Experts of a small language model.
Size: 8 layers, width 128, vocabulary 8192, 31M parameters.
Below are experts of layer 5 (counted from 0) of a mixture-of-experts language model. Rows are named router (the router's row for the expert), gate (a neuron's input weights, with its number), up (a neuron's input weights, with its number) and show model dimensions 0-127. Each number is 50 + 12 x the weight over its row's rms, rounded and kept within 0 to 99.
After each expert's rows: a language model's description of what the expert responds to. This comes from a sample of Wikipedia text that the model never trained on.

# expert 45
router:45 40 60 67 56 22 28 43 44 51 48 55 56 35 24 61 83 48 50 24 68 58 73 43 64 58 32 73 49 36 40 46 36 56 62 65 61 48 45 67 34 61 66 35 38 55 68 42 44 47 67 59 51 57 68 51 65 51 72 54 42 54 59 49 38 58 36 34 55 47 51 48 51 59 73 44 62 58 42 57 28 46 75 36 38 45 43 41 49 65 47 50 64 44 65 43 60 37 38 68 47 47 53 51 39 48 49 34 57 53 56 42 67 35 44 41 43 51 51 67 66 48 51 44 55 69 42 59
gate4:44 44 62 48 56 52 51 66 25 37 55 31 50 44 60 60 52 62 69 50 50 42 62 59 60 37 49 61 25 48 51 33 48 44 62 42 58 34 50 48 61 38 50 32 45 55 43 52 32 33 30 48 37 73 48 53 57 48 72 48 33 47 65 44 55 48 49 36 50 55 62 46 61 66 48 48 35 33 50 70 54 54 30 25 55 55 51 53 40 27 36 39 37 49 63 30 67 77 35 34 46 36 60 39 44 50 70 48 33 51 42 55 43 60 47 29 55 40 48 51 65 39 46 81 77 60 52 59
up4:39 38 47 56 45 43 67 44 43 52 32 33 45 52 52 41 56 44 28 52 43 41 55 69 69 60 38 60 50 37 33 58 56 49 46 32 75 57 74 47 46 45 49 48 37 31 71 59 74 33 33 55 55 71 54 55 26 67 46 39 61 35 48 41 64 30 51 50 37 33 32 54 43 47 38 35 50 73 65 62 57 52 45 24 36 57 51 31 59 56 63 54 34 34 48 62 38 61 41 59 43 50 54 58 48 37 61 47 46 35 58 56 47 43 56 74 52 41 47 53 45 72 50 52 41 71 76 57
Description: Personal first names

# expert 20
router:57 39 55 39 56 34 27 46 24 62 35 66 43 57 35 72 56 63 42 56 57 74 66 39 67 44 60 59 60 55 61 41 39 68 63 79 56 49 57 67 64 53 48 43 35 40 66 42 49 65 59 68 55 33 41 57 60 50 63 51 53 66 42 54 35 56 45 31 47 74 36 61 22 45 51 51 38 60 58 54 24 57 79 40 38 54 56 41 36 61 41 47 56 46 42 57 63 55 46 65 44 45 56 54 40 43 38 49 39 65 36 43 62 33 50 50 46 44 50 64 47 68 56 43 45 37 29 65
gate4:55 30 51 41 53 50 60 54 41 57 36 42 53 46 48 39 48 28 64 73 46 40 44 52 68 59 49 61 47 71 49 48 75 34 37 46 40 63 49 43 64 36 46 37 47 33 49 62 50 45 46 56 51 39 69 56 51 50 65 44 56 40 27 43 58 62 55 46 51 56 21 55 39 46 50 50 65 60 63 47 45 52 49 71 64 40 45 57 78 47 57 12 55 48 22 40 24 63 38 43 73 46 26 41 84 65 43 51 51 54 58 44 36 47 49 51 55 63 49 53 66 56 51 49 44 69 45 34
up4:54 37 42 42 42 62 38 51 36 60 55 45 50 45 64 71 31 63 59 73 40 53 49 43 42 44 55 65 63 60 62 52 51 48 53 38 33 43 75 68 46 40 43 49 55 56 47 33 48 56 32 51 55 62 53 74 21 56 69 32 46 42 56 52 40 72 52 48 57 48 37 47 45 55 67 36 44 51 86 72 52 44 57 55 59 33 53 46 48 29 51 61 35 66 37 16 64 66 49 48 43 57 50 54 66 67 41 63 38 48 44 67 23 36 51 51 59 58 52 58 50 39 59 49 60 72 44 45
Description: Clause connectives

# expert 6
router:74 45 61 51 51 38 31 45 47 32 43 46 48 48 34 49 79 57 32 29 53 61 70 50 54 37 47 45 39 32 53 51 35 68 59 70 53 42 51 49 46 57 40 33 54 51 52 40 36 64 64 42 66 61 68 49 64 47 40 59 45 64 63 57 28 50 65 33 50 52 78 51 64 63 64 62 68 47 37 50 37 50 53 46 45 79 58 44 33 76 38 41 63 41 51 59 59 26 54 54 52 37 67 36 50 41 49 32 60 55 34 32 60 42 58 35 40 48 37 44 43 38 52 63 39 65 44 57
gate3:60 37 43 39 44 44 50 50 49 78 55 43 63 52 66 44 48 54 51 50 50 27 68 53 43 63 39 70 54 47 44 47 49 57 52 27 25 47 68 45 46 46 61 55 29 51 49 42 83 43 61 51 26 52 40 54 32 46 59 55 46 35 60 30 57 73 48 42 66 29 58 46 47 58 50 44 65 52 77 42 48 40 50 36 42 56 37 34 48 36 46 57 50 41 47 69 41 64 31 46 33 49 39 49 51 52 25 42 35 63 59 78 54 60 39 50 59 50 63 56 49 32 46 17 60 47 33 54
up3:47 62 35 53 54 43 49 36 65 49 57 39 59 58 40 50 27 30 48 62 41 68 37 49 27 35 52 75 37 48 36 60 40 47 53 64 56 43 41 58 52 54 39 78 38 24 47 48 32 39 48 37 57 56 48 45 62 43 52 68 45 48 39 63 41 48 59 57 63 54 31 54 48 46 62 50 20 61 32 61 59 50 45 43 51 46 61 73 60 47 44 60 57 55 43 51 49 45 46 45 70 60 50 43 47 61 45 27 58 27 36 50 35 58 35 34 23 65 54 76 46 69 64 75 35 63 53 52
Description: Definite article "the"

# expert 32
router:43 47 57 69 70 37 55 36 49 65 26 44 54 48 51 71 51 54 69 37 64 31 45 47 51 58 55 39 61 60 48 42 44 63 52 63 60 55 43 49 52 59 49 52 50 56 69 41 44 65 48 72 45 44 46 22 90 48 40 61 47 64 33 61 46 37 63 36 51 27 53 54 37 47 68 36 58 56 47 53 46 43 57 46 55 53 55 45 43 72 47 45 39 54 67 55 73 38 42 62 21 27 50 65 30 49 48 60 43 36 34 41 64 25 46 44 35 54 49 68 58 41 48 64 26 50 47 50
gate3:40 42 60 35 58 66 48 48 36 57 40 47 42 40 40 55 85 73 35 41 48 41 57 58 44 64 38 42 51 71 35 53 46 62 43 47 36 28 41 42 57 70 67 45 49 69 86 50 44 51 41 58 51 42 61 53 64 64 42 55 58 49 39 39 45 46 53 38 41 62 70 32 38 08 66 29 48 41 60 63 66 46 57 50 45 62 68 59 48 40 31 56 44 54 37 57 57 47 55 58 47 45 61 47 60 60 50 73 22 64 58 49 59 44 50 43 49 59 36 45 58 51 35 64 41 51 61 54
up3:51 32 59 66 36 54 50 40 72 59 56 51 37 67 62 58 39 35 65 60 57 47 48 61 46 28 62 53 43 44 30 50 56 43 61 40 59 44 51 63 40 41 51 56 61 24 35 30 46 46 51 24 44 52 52 48 27 31 40 48 58 34 38 39 42 42 37 55 54 70 36 55 52 76 62 30 37 60 42 20 51 36 48 46 56 31 58 69 48 43 66 40 51 40 68 43 43 53 66 54 62 50 52 47 23 55 40 53 63 36 37 41 48 33 42 40 39 66 69 64 39 50 37 34 45 41 34 51
Description: Plural noun endings

# expert 0
router:41 44 38 42 46 43 41 33 69 66 41 50 50 55 47 48 54 47 57 36 46 39 72 37 64 33 42 78 49 43 53 44 49 65 63 73 51 45 51 73 42 55 47 43 46 48 64 44 29 43 50 63 65 60 40 30 77 49 46 59 42 53 45 55 33 39 55 46 56 42 63 72 42 46 70 64 62 48 53 46 32 63 57 50 38 53 35 50 28 49 60 57 65 28 54 57 74 40 47 46 40 47 55 54 33 43 47 28 62 51 55 38 59 16 43 28 38 45 43 72 62 48 43 38 66 62 40 73
gate0:40 59 45 49 57 53 25 51 53 45 75 20 38 48 59 44 56 43 63 46 54 43 68 51 34 60 61 50 58 59 50 47 54 37 73 49 47 44 34 52 67 44 35 31 57 23 30 42 42 44 50 47 53 60 37 47 49 54 58 45 45 71 41 48 67 43 23 64 47 38 39 58 59 66 47 44 61 33 42 47 34 55 66 56 61 80 68 51 24 41 43 25 49 31 48 44 53 27 63 65 50 55 28 53 33 38 49 48 56 66 60 46 47 26 34 46 53 62 53 43 55 63 40 51 49 64 57 53
up0:44 50 65 46 34 37 66 55 63 40 68 54 61 55 56 54 55 39 45 70 37 39 58 42 38 50 79 50 49 41 41 27 44 68 42 43 77 70 72 58 52 33 58 65 46 43 61 48 81 54 20 62 36 55 78 51 62 60 54 38 40 38 53 53 38 65 51 62 39 52 56 45 17 50 62 66 29 53 42 63 61 51 40 41 46 55 41 69 56 61 39 69 44 46 51 45 44 52 45 49 56 56 59 40 67 55 49 55 46 52 35 45 54 50 33 55 35 48 35 51 53 52 64 46 43 21 50 65
Description: Role nouns, closing quotes

# expert 28
router:55 43 63 49 42 32 55 36 59 45 32 50 35 37 36 42 53 54 41 38 58 52 59 53 42 42 53 35 41 40 51 31 41 63 65 56 92 44 45 74 54 54 62 61 38 67 43 19 54 70 55 38 66 54 42 50 60 51 47 60 56 42 42 69 56 53 54 54 52 45 56 49 42 37 78 66 59 63 46 49 46 45 73 50 55 49 40 48 38 65 46 32 76 48 68 58 55 35 20 56 44 36 67 60 47 30 40 39 40 53 55 37 56 46 58 56 37 64 50 66 74 71 48 49 35 46 51 51
gate1:57 54 49 46 58 33 45 53 69 41 54 56 52 09 35 50 72 48 35 50 52 42 55 51 72 49 61 72 47 64 48 48 53 47 37 36 52 50 25 40 66 62 52 42 60 39 60 48 33 69 57 67 64 52 56 55 60 48 38 49 55 62 37 78 66 50 48 35 42 37 63 38 60 61 45 71 49 44 73 44 49 64 50 43 58 42 47 48 49 47 76 43 30 42 63 38 40 47 52 41 44 25 67 47 71 52 60 54 56 30 53 48 64 39 66 43 39 67 65 39 41 52 57 69 62 56 71 52
up1:73 49 31 51 55 57 62 47 41 61 42 49 58 45 35 22 38 75 57 42 70 46 61 45 43 36 40 46 46 63 57 27 61 69 34 42 51 51 57 39 52 54 48 63 30 54 51 64 39 75 61 46 51 54 59 63 55 65 67 59 64 35 48 39 49 30 43 59 31 43 57 46 58 64 49 32 52 24 73 51 44 50 57 48 56 60 45 44 54 28 56 54 49 38 46 39 45 54 41 41 45 47 54 36 51 27 59 41 44 30 49 46 40 49 58 89 37 45 55 45 40 66 73 57 41 55 73 32
Description: Dates, ages, Cyrillic

# expert 17
router:47 53 54 64 57 24 51 43 42 47 45 60 26 53 38 48 59 38 40 43 42 66 68 51 55 61 50 46 46 30 32 25 36 71 70 61 64 59 54 76 41 68 46 47 48 47 56 40 45 66 58 64 73 46 45 49 74 38 55 52 35 66 52 56 53 42 46 38 48 50 54 50 51 47 61 64 52 51 41 46 45 44 60 37 41 63 62 68 31 79 49 44 62 58 66 45 67 60 44 40 23 30 71 79 47 46 39 50 47 50 52 45 62 33 52 31 56 61 40 65 40 62 59 56 54 49 65 71
gate3:62 33 65 71 52 51 40 54 25 56 61 53 42 40 58 60 70 36 43 57 45 61 51 39 43 64 57 51 50 44 45 67 44 52 49 56 36 68 22 58 51 61 62 62 79 42 47 45 59 44 41 45 71 39 41 45 58 43 48 40 64 45 49 60 65 41 37 57 44 39 72 37 43 50 49 72 44 36 54 26 37 36 20 44 28 38 40 46 57 57 43 44 20 45 62 48 45 45 33 73 24 44 58 38 41 37 46 61 56 48 51 35 53 56 48 56 40 48 37 70 31 43 46 31 62 46 57 39
up3:61 54 51 51 48 33 33 54 23 52 67 84 32 25 54 68 50 42 43 45 26 48 65 53 44 66 49 51 42 64 39 52 49 47 37 61 54 46 37 64 33 48 50 45 77 48 50 48 51 45 47 47 59 48 50 58 50 42 45 57 43 52 59 65 49 45 50 47 43 42 51 48 52 62 49 76 24 40 40 42 56 57 62 27 31 25 28 56 34 46 43 31 36 39 62 23 36 47 51 50 62 47 69 41 52 40 42 65 54 56 74 52 57 47 23 22 45 43 48 56 51 55 42 33 52 44 55 34
Description: Table cell separators

# expert 44
router:54 36 63 50 59 52 45 50 46 54 24 63 46 39 47 73 58 49 61 36 62 65 40 28 67 68 41 56 52 36 24 28 49 56 44 83 63 38 37 69 53 57 62 41 48 46 62 56 43 64 44 66 71 29 57 56 61 34 66 43 51 61 42 57 47 36 61 37 58 58 73 31 42 59 56 45 68 56 61 50 46 40 67 46 49 62 54 52 55 78 60 30 59 55 48 37 66 48 56 49 33 44 47 69 39 62 58 55 54 54 52 47 61 30 53 66 51 46 34 49 42 77 43 50 32 50 55 56
gate1:59 43 63 42 51 63 23 51 38 51 48 60 50 58 48 48 56 50 40 54 66 42 47 40 52 56 54 35 42 33 53 39 36 53 38 52 51 48 59 26 71 30 44 71 57 66 55 49 60 74 67 49 53 34 45 12 82 55 69 46 55 45 40 61 38 60 47 45 44 46 63 60 70 38 72 26 43 64 45 55 57 41 53 55 48 79 56 50 61 57 55 58 69 49 65 49 56 35 42 54 32 34 58 72 49 69 59 52 56 67 55 38 43 43 35 52 59 60 40 41 50 43 41 35 49 60 67 34
up1:72 40 41 41 61 56 35 44 42 63 56 67 48 48 51 51 60 48 41 57 66 25 66 51 52 28 55 28 41 39 44 51 39 47 44 47 31 57 61 62 63 52 60 55 34 54 35 55 64 42 42 43 67 12 44 28 63 62 52 43 56 51 21 51 35 69 33 52 45 33 60 44 45 34 40 58 74 47 41 65 58 49 45 55 41 66 60 51 55 39 60 53 46 48 40 39 45 21 38 60 39 41 69 51 42 76 47 53 67 54 46 29 40 44 30 44 53 44 36 38 52 44 61 41 60 42 48 39
Description: Auxiliary and copula verbs

# expert 13
router:57 48 60 46 52 30 51 37 32 65 28 56 66 41 39 65 66 52 52 38 51 54 54 38 57 62 41 61 47 42 26 40 47 68 77 52 74 62 47 61 61 56 68 34 51 79 58 42 55 56 38 58 58 46 62 38 65 40 48 51 48 56 62 46 42 58 43 46 30 62 54 33 53 48 74 50 55 58 42 49 30 53 70 48 56 52 37 52 30 58 43 45 68 52 68 36 73 50 23 56 57 51 62 47 26 41 37 47 63 67 49 32 51 20 59 50 40 54 41 60 58 53 49 45 59 66 45 67
gate0:40 66 48 56 33 43 48 53 46 58 37 52 62 45 48 47 71 58 45 52 41 64 56 33 56 40 49 55 38 73 38 57 60 61 21 26 59 60 63 45 38 65 44 60 58 38 41 40 58 61 66 52 61 42 60 52 48 49 30 71 51 42 15 55 37 34 53 58 39 51 57 29 59 31 58 64 66 52 62 32 41 33 64 41 70 65 55 36 46 47 53 39 73 38 41 59 38 71 60 56 38 59 58 56 65 37 42 61 47 45 27 53 69 74 50 54 45 62 52 43 63 41 49 56 58 30 58 47
up0:24 39 44 35 44 31 43 27 35 55 50 54 62 64 74 55 56 60 56 47 54 55 65 53 46 62 29 50 46 56 41 49 75 33 35 23 74 43 44 54 49 53 40 47 50 39 39 80 44 42 28 44 42 51 70 52 57 54 40 25 43 47 37 69 43 86 49 51 56 55 49 42 41 41 61 49 52 51 72 48 44 43 47 54 48 64 53 55 36 31 35 46 74 48 50 40 50 62 66 35 52 55 56 54 51 23 43 51 55 48 41 52 73 39 58 42 59 48 53 49 68 41 47 54 59 34 32 42
Description: Taxonomic Latin names

# expert 1
router:46 36 63 53 64 27 33 48 45 45 68 57 34 46 51 71 56 50 37 31 46 72 61 56 68 44 51 58 46 33 51 48 26 61 61 68 61 45 41 55 46 63 42 50 44 53 51 40 32 56 63 62 34 52 45 38 71 54 53 59 50 61 54 37 27 52 53 28 48 37 53 52 51 55 63 55 69 51 47 54 49 41 68 49 47 39 49 47 30 51 59 54 54 49 54 56 61 30 42 50 45 44 70 48 39 56 59 35 71 58 54 32 77 47 52 65 51 45 31 89 52 82 63 56 42 49 46 77
gate0:55 55 41 55 33 51 54 57 47 50 42 80 31 57 60 54 48 47 52 34 49 64 53 37 50 31 51 31 59 56 60 81 37 36 52 53 60 52 58 62 52 46 23 64 49 37 41 50 39 44 64 62 59 23 31 33 44 29 48 43 55 58 29 57 56 67 62 39 28 65 86 65 24 37 52 54 71 36 57 31 31 60 46 38 68 42 37 45 53 52 65 61 51 49 39 61 60 46 53 49 57 44 50 38 66 45 54 60 53 51 45 57 58 50 70 65 49 43 55 42 33 41 56 48 43 55 63 56
up0:28 47 62 44 59 44 32 57 51 56 45 38 76 40 68 50 46 50 45 65 38 38 44 49 45 57 71 65 48 55 25 36 42 73 48 47 59 75 49 64 50 59 62 47 35 65 39 21 53 59 68 47 24 64 58 48 54 51 49 49 51 16 41 62 51 35 50 49 54 48 44 36 60 60 51 28 25 66 50 49 52 37 45 46 56 35 52 61 38 41 62 55 57 52 53 47 48 58 68 29 45 53 51 67 36 70 72 46 35 41 55 74 52 51 52 39 32 54 61 47 45 50 47 28 51 51 35 34
Description: Sentence-final periods

# expert 22
router:70 38 63 45 62 46 42 48 38 55 28 47 32 41 24 56 68 48 43 24 63 57 55 43 42 45 43 50 48 54 36 47 42 50 60 69 55 43 44 76 28 59 60 39 62 52 52 35 37 68 51 58 73 28 54 37 78 46 54 40 60 51 49 44 29 67 46 37 41 35 57 50 32 42 52 48 59 58 67 58 27 53 65 47 49 60 40 45 49 75 61 52 61 54 40 45 57 54 38 51 55 35 60 50 62 50 37 34 64 51 36 42 62 20 59 43 48 52 59 69 59 45 39 63 51 71 32 43
gate1:67 69 48 39 41 52 37 37 40 65 35 53 48 47 42 53 43 69 61 49 56 60 49 58 55 57 33 49 55 75 56 54 55 67 51 49 69 66 62 56 69 52 58 43 34 46 54 49 59 23 28 26 59 47 44 47 35 59 47 25 55 48 56 41 59 58 33 47 41 45 61 61 59 73 25 36 57 42 70 34 49 45 47 67 41 36 68 70 51 57 63 58 41 74 72 48 32 67 52 50 44 48 55 50 55 73 45 55 59 66 48 64 25 67 45 54 32 65 51 55 52 55 64 54 40 37 49 40
up1:51 64 62 27 25 61 62 58 58 50 39 54 56 24 45 27 57 83 51 28 55 59 53 55 39 33 49 48 46 54 55 27 66 37 36 67 62 52 73 73 66 51 71 58 42 58 47 58 51 55 50 35 60 57 61 55 44 62 71 41 55 51 74 45 37 58 54 51 58 32 47 51 47 56 53 60 47 52 55 48 59 46 46 39 40 35 73 44 42 74 39 57 59 32 62 39 52 43 53 48 33 45 46 60 48 81 39 43 50 44 57 58 30 41 50 47 45 56 23 42 49 41 35 40 45 56 35 53
Description: Prepositions before dates/places

# expert 9
router:45 53 69 44 52 29 51 45 45 34 43 47 42 33 28 48 59 54 33 30 39 50 73 41 48 49 48 62 64 45 44 62 51 51 51 57 89 42 54 59 57 66 56 49 52 46 49 45 47 47 54 69 61 28 49 36 76 57 48 68 53 52 47 43 47 61 36 31 60 52 55 28 57 58 72 44 57 53 54 44 38 43 79 46 53 38 40 65 40 63 60 43 57 43 65 55 65 41 37 41 49 24 51 45 31 46 44 39 49 49 56 22 67 51 59 43 30 73 64 56 64 66 44 50 41 60 41 74
gate1:56 57 39 31 30 46 60 42 59 48 63 33 40 37 56 68 50 32 59 56 66 58 50 38 27 43 30 68 45 61 46 41 56 39 73 51 39 29 43 52 41 52 43 54 69 44 39 56 44 68 55 39 70 39 59 36 38 52 46 69 40 55 36 44 50 66 70 55 56 41 41 50 39 71 54 52 41 42 52 32 48 49 57 58 29 58 33 36 54 51 56 36 63 49 63 43 64 56 45 69 47 34 63 34 59 50 46 33 42 64 35 32 56 39 69 56 52 53 59 51 64 62 58 40 94 52 67 50
up1:32 55 54 64 40 70 34 36 46 35 74 52 59 44 66 59 47 53 41 63 39 35 59 46 41 53 41 42 60 61 52 39 32 41 48 30 56 43 76 63 65 59 70 42 53 70 54 33 54 45 36 36 26 67 49 47 53 57 60 54 42 46 42 43 27 64 51 60 42 45 56 66 33 51 54 45 50 73 32 60 62 43 48 39 38 33 55 32 42 41 57 41 43 44 43 47 16 32 31 41 35 58 43 47 38 60 58 67 64 32 43 40 50 52 51 72 43 43 50 39 41 39 75 49 49 36 57 61
Description: Infobox and coordinate data

# expert 38
router:60 29 60 54 62 44 49 56 59 61 52 39 30 32 40 46 54 58 53 41 47 53 70 34 33 54 56 42 44 59 39 43 53 77 53 70 72 38 61 66 66 69 55 46 26 54 43 54 52 67 55 50 61 43 45 31 68 50 66 47 47 46 37 47 36 57 65 34 69 58 37 60 57 62 42 38 53 56 42 32 34 51 67 32 42 54 43 45 52 69 35 51 43 41 43 60 69 28 56 55 27 48 54 38 24 52 57 31 51 61 29 34 69 34 35 44 39 54 29 64 53 49 49 48 58 63 49 59
gate3:59 47 54 62 62 60 47 59 46 72 55 57 35 39 66 74 64 61 59 28 53 40 59 46 42 44 52 31 71 47 59 58 37 53 35 70 61 51 39 59 53 45 50 45 32 56 44 32 63 42 49 72 64 28 54 41 49 46 60 54 62 40 44 40 53 41 57 50 60 64 52 31 37 72 58 38 40 40 51 48 51 57 43 45 34 62 54 50 28 37 08 30 35 57 46 51 56 62 56 43 51 35 71 51 53 65 68 40 44 47 62 34 28 42 34 43 44 46 68 40 40 39 30 47 55 58 59 32
up3:52 50 42 64 43 39 59 51 55 57 40 58 59 55 38 34 50 53 32 61 32 48 17 51 40 52 10 59 53 38 41 28 69 40 26 47 41 38 35 40 48 55 46 44 68 60 39 70 48 64 68 27 60 31 47 62 67 55 54 47 59 49 58 61 53 42 58 52 45 48 53 43 48 46 42 37 42 35 49 52 36 39 28 61 58 27 60 53 48 47 57 57 62 60 56 61 25 49 65 33 57 30 26 43 51 64 45 48 72 42 39 54 59 56 62 38 59 48 45 62 50 60 51 60 31 32 38 35
Description: Time and sports-period nouns

# expert 39
router:57 52 54 41 61 36 51 41 44 53 67 45 48 55 45 33 66 45 46 44 55 63 62 69 45 57 47 62 36 56 44 52 31 69 64 59 77 61 35 63 50 44 59 53 43 49 36 53 14 68 62 71 60 46 47 54 43 55 53 55 41 46 43 63 46 70 45 32 53 42 73 31 27 59 43 54 69 39 40 53 34 63 46 40 36 49 48 52 29 57 37 48 49 38 47 60 72 58 53 49 62 59 57 42 50 42 50 40 84 72 60 54 42 26 41 71 56 54 40 45 46 75 44 60 49 54 51 73
gate1:26 28 38 65 60 28 66 22 39 65 55 39 51 51 70 41 56 46 48 33 48 50 39 37 46 51 33 58 43 49 41 42 53 60 21 39 47 47 66 36 63 34 69 36 47 62 56 63 65 73 36 50 61 34 60 56 64 56 69 41 45 51 61 61 29 61 64 54 60 51 49 28 47 74 40 46 57 63 71 50 53 45 59 49 55 42 54 33 46 50 42 41 56 30 55 44 45 28 65 65 62 73 40 53 53 49 53 49 65 61 49 51 55 52 48 61 47 48 63 81 34 49 42 53 44 55 64 52
up1:41 40 39 62 57 39 60 22 49 62 55 47 41 53 67 36 68 47 49 54 48 53 53 37 46 49 50 46 43 57 26 45 49 63 50 41 38 56 38 28 60 49 67 38 26 37 64 64 64 63 39 31 48 36 63 60 45 67 35 54 37 27 63 48 06 51 53 53 47 67 52 43 61 68 55 25 48 68 72 59 47 50 38 31 56 40 58 41 77 46 38 39 42 39 59 57 68 36 63 72 48 56 52 50 65 40 54 50 50 63 51 63 40 51 38 42 52 47 38 67 47 53 51 64 59 50 53 54
Description: Ordinal numbers

# expert 31
router:62 33 39 57 50 43 50 46 46 59 42 49 51 42 47 51 85 61 69 53 57 48 60 35 41 52 41 56 44 36 40 34 51 60 64 52 77 48 54 67 45 59 56 43 48 69 56 40 48 64 55 45 65 32 52 25 69 57 69 55 57 55 45 47 17 56 38 20 60 54 61 47 49 46 70 46 81 59 53 47 41 42 60 51 38 56 38 46 34 56 43 35 59 34 69 39 69 36 39 74 39 49 64 49 49 52 43 60 56 64 60 34 61 44 30 42 52 59 39 59 62 48 61 61 41 72 44 62
gate1:54 49 66 67 62 30 53 35 54 49 51 35 74 42 50 41 62 45 38 58 77 57 63 33 60 55 48 63 57 64 38 62 48 60 63 54 30 47 24 45 69 41 56 47 46 36 53 52 39 61 51 50 40 50 67 63 51 50 52 31 50 44 65 27 52 74 49 44 49 36 26 52 60 64 48 47 51 41 47 45 19 40 59 35 52 31 34 42 23 48 43 72 69 51 49 38 35 34 52 52 53 41 55 52 54 54 61 45 65 43 75 47 73 64 29 57 72 47 50 56 50 46 50 32 47 55 52 39
up1:64 51 51 38 39 68 44 33 57 66 34 51 28 64 65 38 68 80 44 56 24 52 32 51 40 37 36 54 54 54 53 54 79 34 37 40 56 55 56 49 62 52 55 47 63 54 52 42 34 48 58 46 53 24 44 48 53 39 55 49 37 64 43 40 31 62 49 42 41 59 65 30 36 52 43 49 74 53 45 45 72 33 39 65 20 66 27 70 36 58 43 66 42 35 47 36 56 50 55 40 53 58 50 50 58 45 47 60 54 53 38 55 61 59 55 67 35 57 58 50 42 59 35 55 37 24 58 54
Description: Football names and scores

# expert 23
router:49 36 72 35 70 40 45 48 35 50 48 45 27 27 32 59 47 51 37 42 53 53 56 45 64 43 35 54 51 41 38 38 44 60 65 43 62 54 56 63 68 69 61 50 29 60 56 37 42 79 50 69 69 28 48 27 69 53 55 36 36 56 49 50 31 35 41 36 55 39 69 62 61 67 57 43 59 47 43 54 39 37 52 36 39 61 30 40 32 57 47 51 60 46 50 32 66 43 52 71 35 35 50 57 43 53 59 51 52 66 52 39 50 29 44 54 33 70 56 50 70 63 42 48 52 48 47 71
gate1:43 44 40 56 31 46 50 36 51 36 38 40 48 49 34 46 33 53 49 66 60 65 75 61 78 53 51 65 55 56 56 52 59 54 46 43 71 60 42 67 62 50 26 48 45 59 48 47 53 55 20 59 60 31 36 64 40 46 30 57 58 33 55 43 45 42 44 51 34 42 34 51 50 59 60 50 34 40 49 51 42 37 43 37 42 48 64 40 49 35 39 68 50 67 37 65 35 57 51 49 61 25 71 68 66 44 52 70 31 39 75 49 61 50 46 60 38 54 45 40 49 73 59 28 39 75 57 46
up1:46 57 33 43 39 56 62 45 38 55 55 65 62 39 23 60 48 58 35 66 48 54 59 39 44 37 77 46 62 33 63 42 50 37 55 27 44 62 43 43 48 61 15 49 61 42 45 90 48 52 46 42 51 53 51 45 60 23 37 44 44 44 53 68 43 44 69 46 39 53 48 45 65 49 59 46 54 44 43 19 28 39 59 60 43 35 56 46 56 59 67 46 55 51 65 36 52 38 66 28 61 48 61 45 41 41 37 68 35 57 44 57 51 46 75 63 56 43 48 52 42 37 68 61 42 38 40 41
Description: Vehicles and machinery

# expert 12
router:43 40 51 64 64 41 35 77 43 31 42 51 44 49 31 67 67 49 45 39 72 46 51 37 59 52 47 66 51 54 31 33 45 50 68 51 78 37 29 64 37 52 52 35 44 51 56 47 55 71 71 57 31 56 49 34 62 43 50 58 37 64 60 63 46 45 54 40 23 46 72 50 43 69 49 63 51 23 48 52 39 49 53 60 55 58 49 59 45 41 63 38 53 65 63 49 40 50 53 66 49 43 64 50 41 49 42 40 35 59 38 37 63 43 41 32 30 60 72 71 76 44 52 47 38 66 43 46
gate1:67 53 41 49 55 36 49 47 62 38 35 45 61 47 56 56 63 46 56 61 57 63 49 47 67 56 47 66 44 37 44 29 43 51 47 69 51 51 43 32 61 87 59 43 30 60 43 56 44 24 39 40 62 42 79 44 54 53 36 44 48 29 67 53 12 62 38 55 57 57 63 41 66 74 58 53 51 49 58 35 62 61 43 39 32 40 49 56 64 30 32 33 51 69 32 54 45 47 41 67 53 56 68 38 44 60 42 54 59 39 63 39 47 46 52 38 60 53 43 59 52 47 52 67 77 56 59 63
up1:36 28 40 71 53 58 47 44 56 62 71 60 64 49 40 60 48 45 66 62 53 46 57 41 40 73 35 59 55 51 64 50 44 59 49 54 41 49 64 78 52 35 67 39 49 57 45 76 42 46 72 58 37 59 52 72 69 61 54 45 53 55 29 41 73 51 54 60 33 63 65 50 57 60 52 54 62 67 39 59 41 30 64 29 53 72 46 49 43 42 30 47 36 41 48 30 52 73 43 55 66 62 63 49 71 64 57 45 38 39 42 42 33 69 64 58 51 56 53 53 29 55 62 68 53 45 55 43
Description: De/La name particles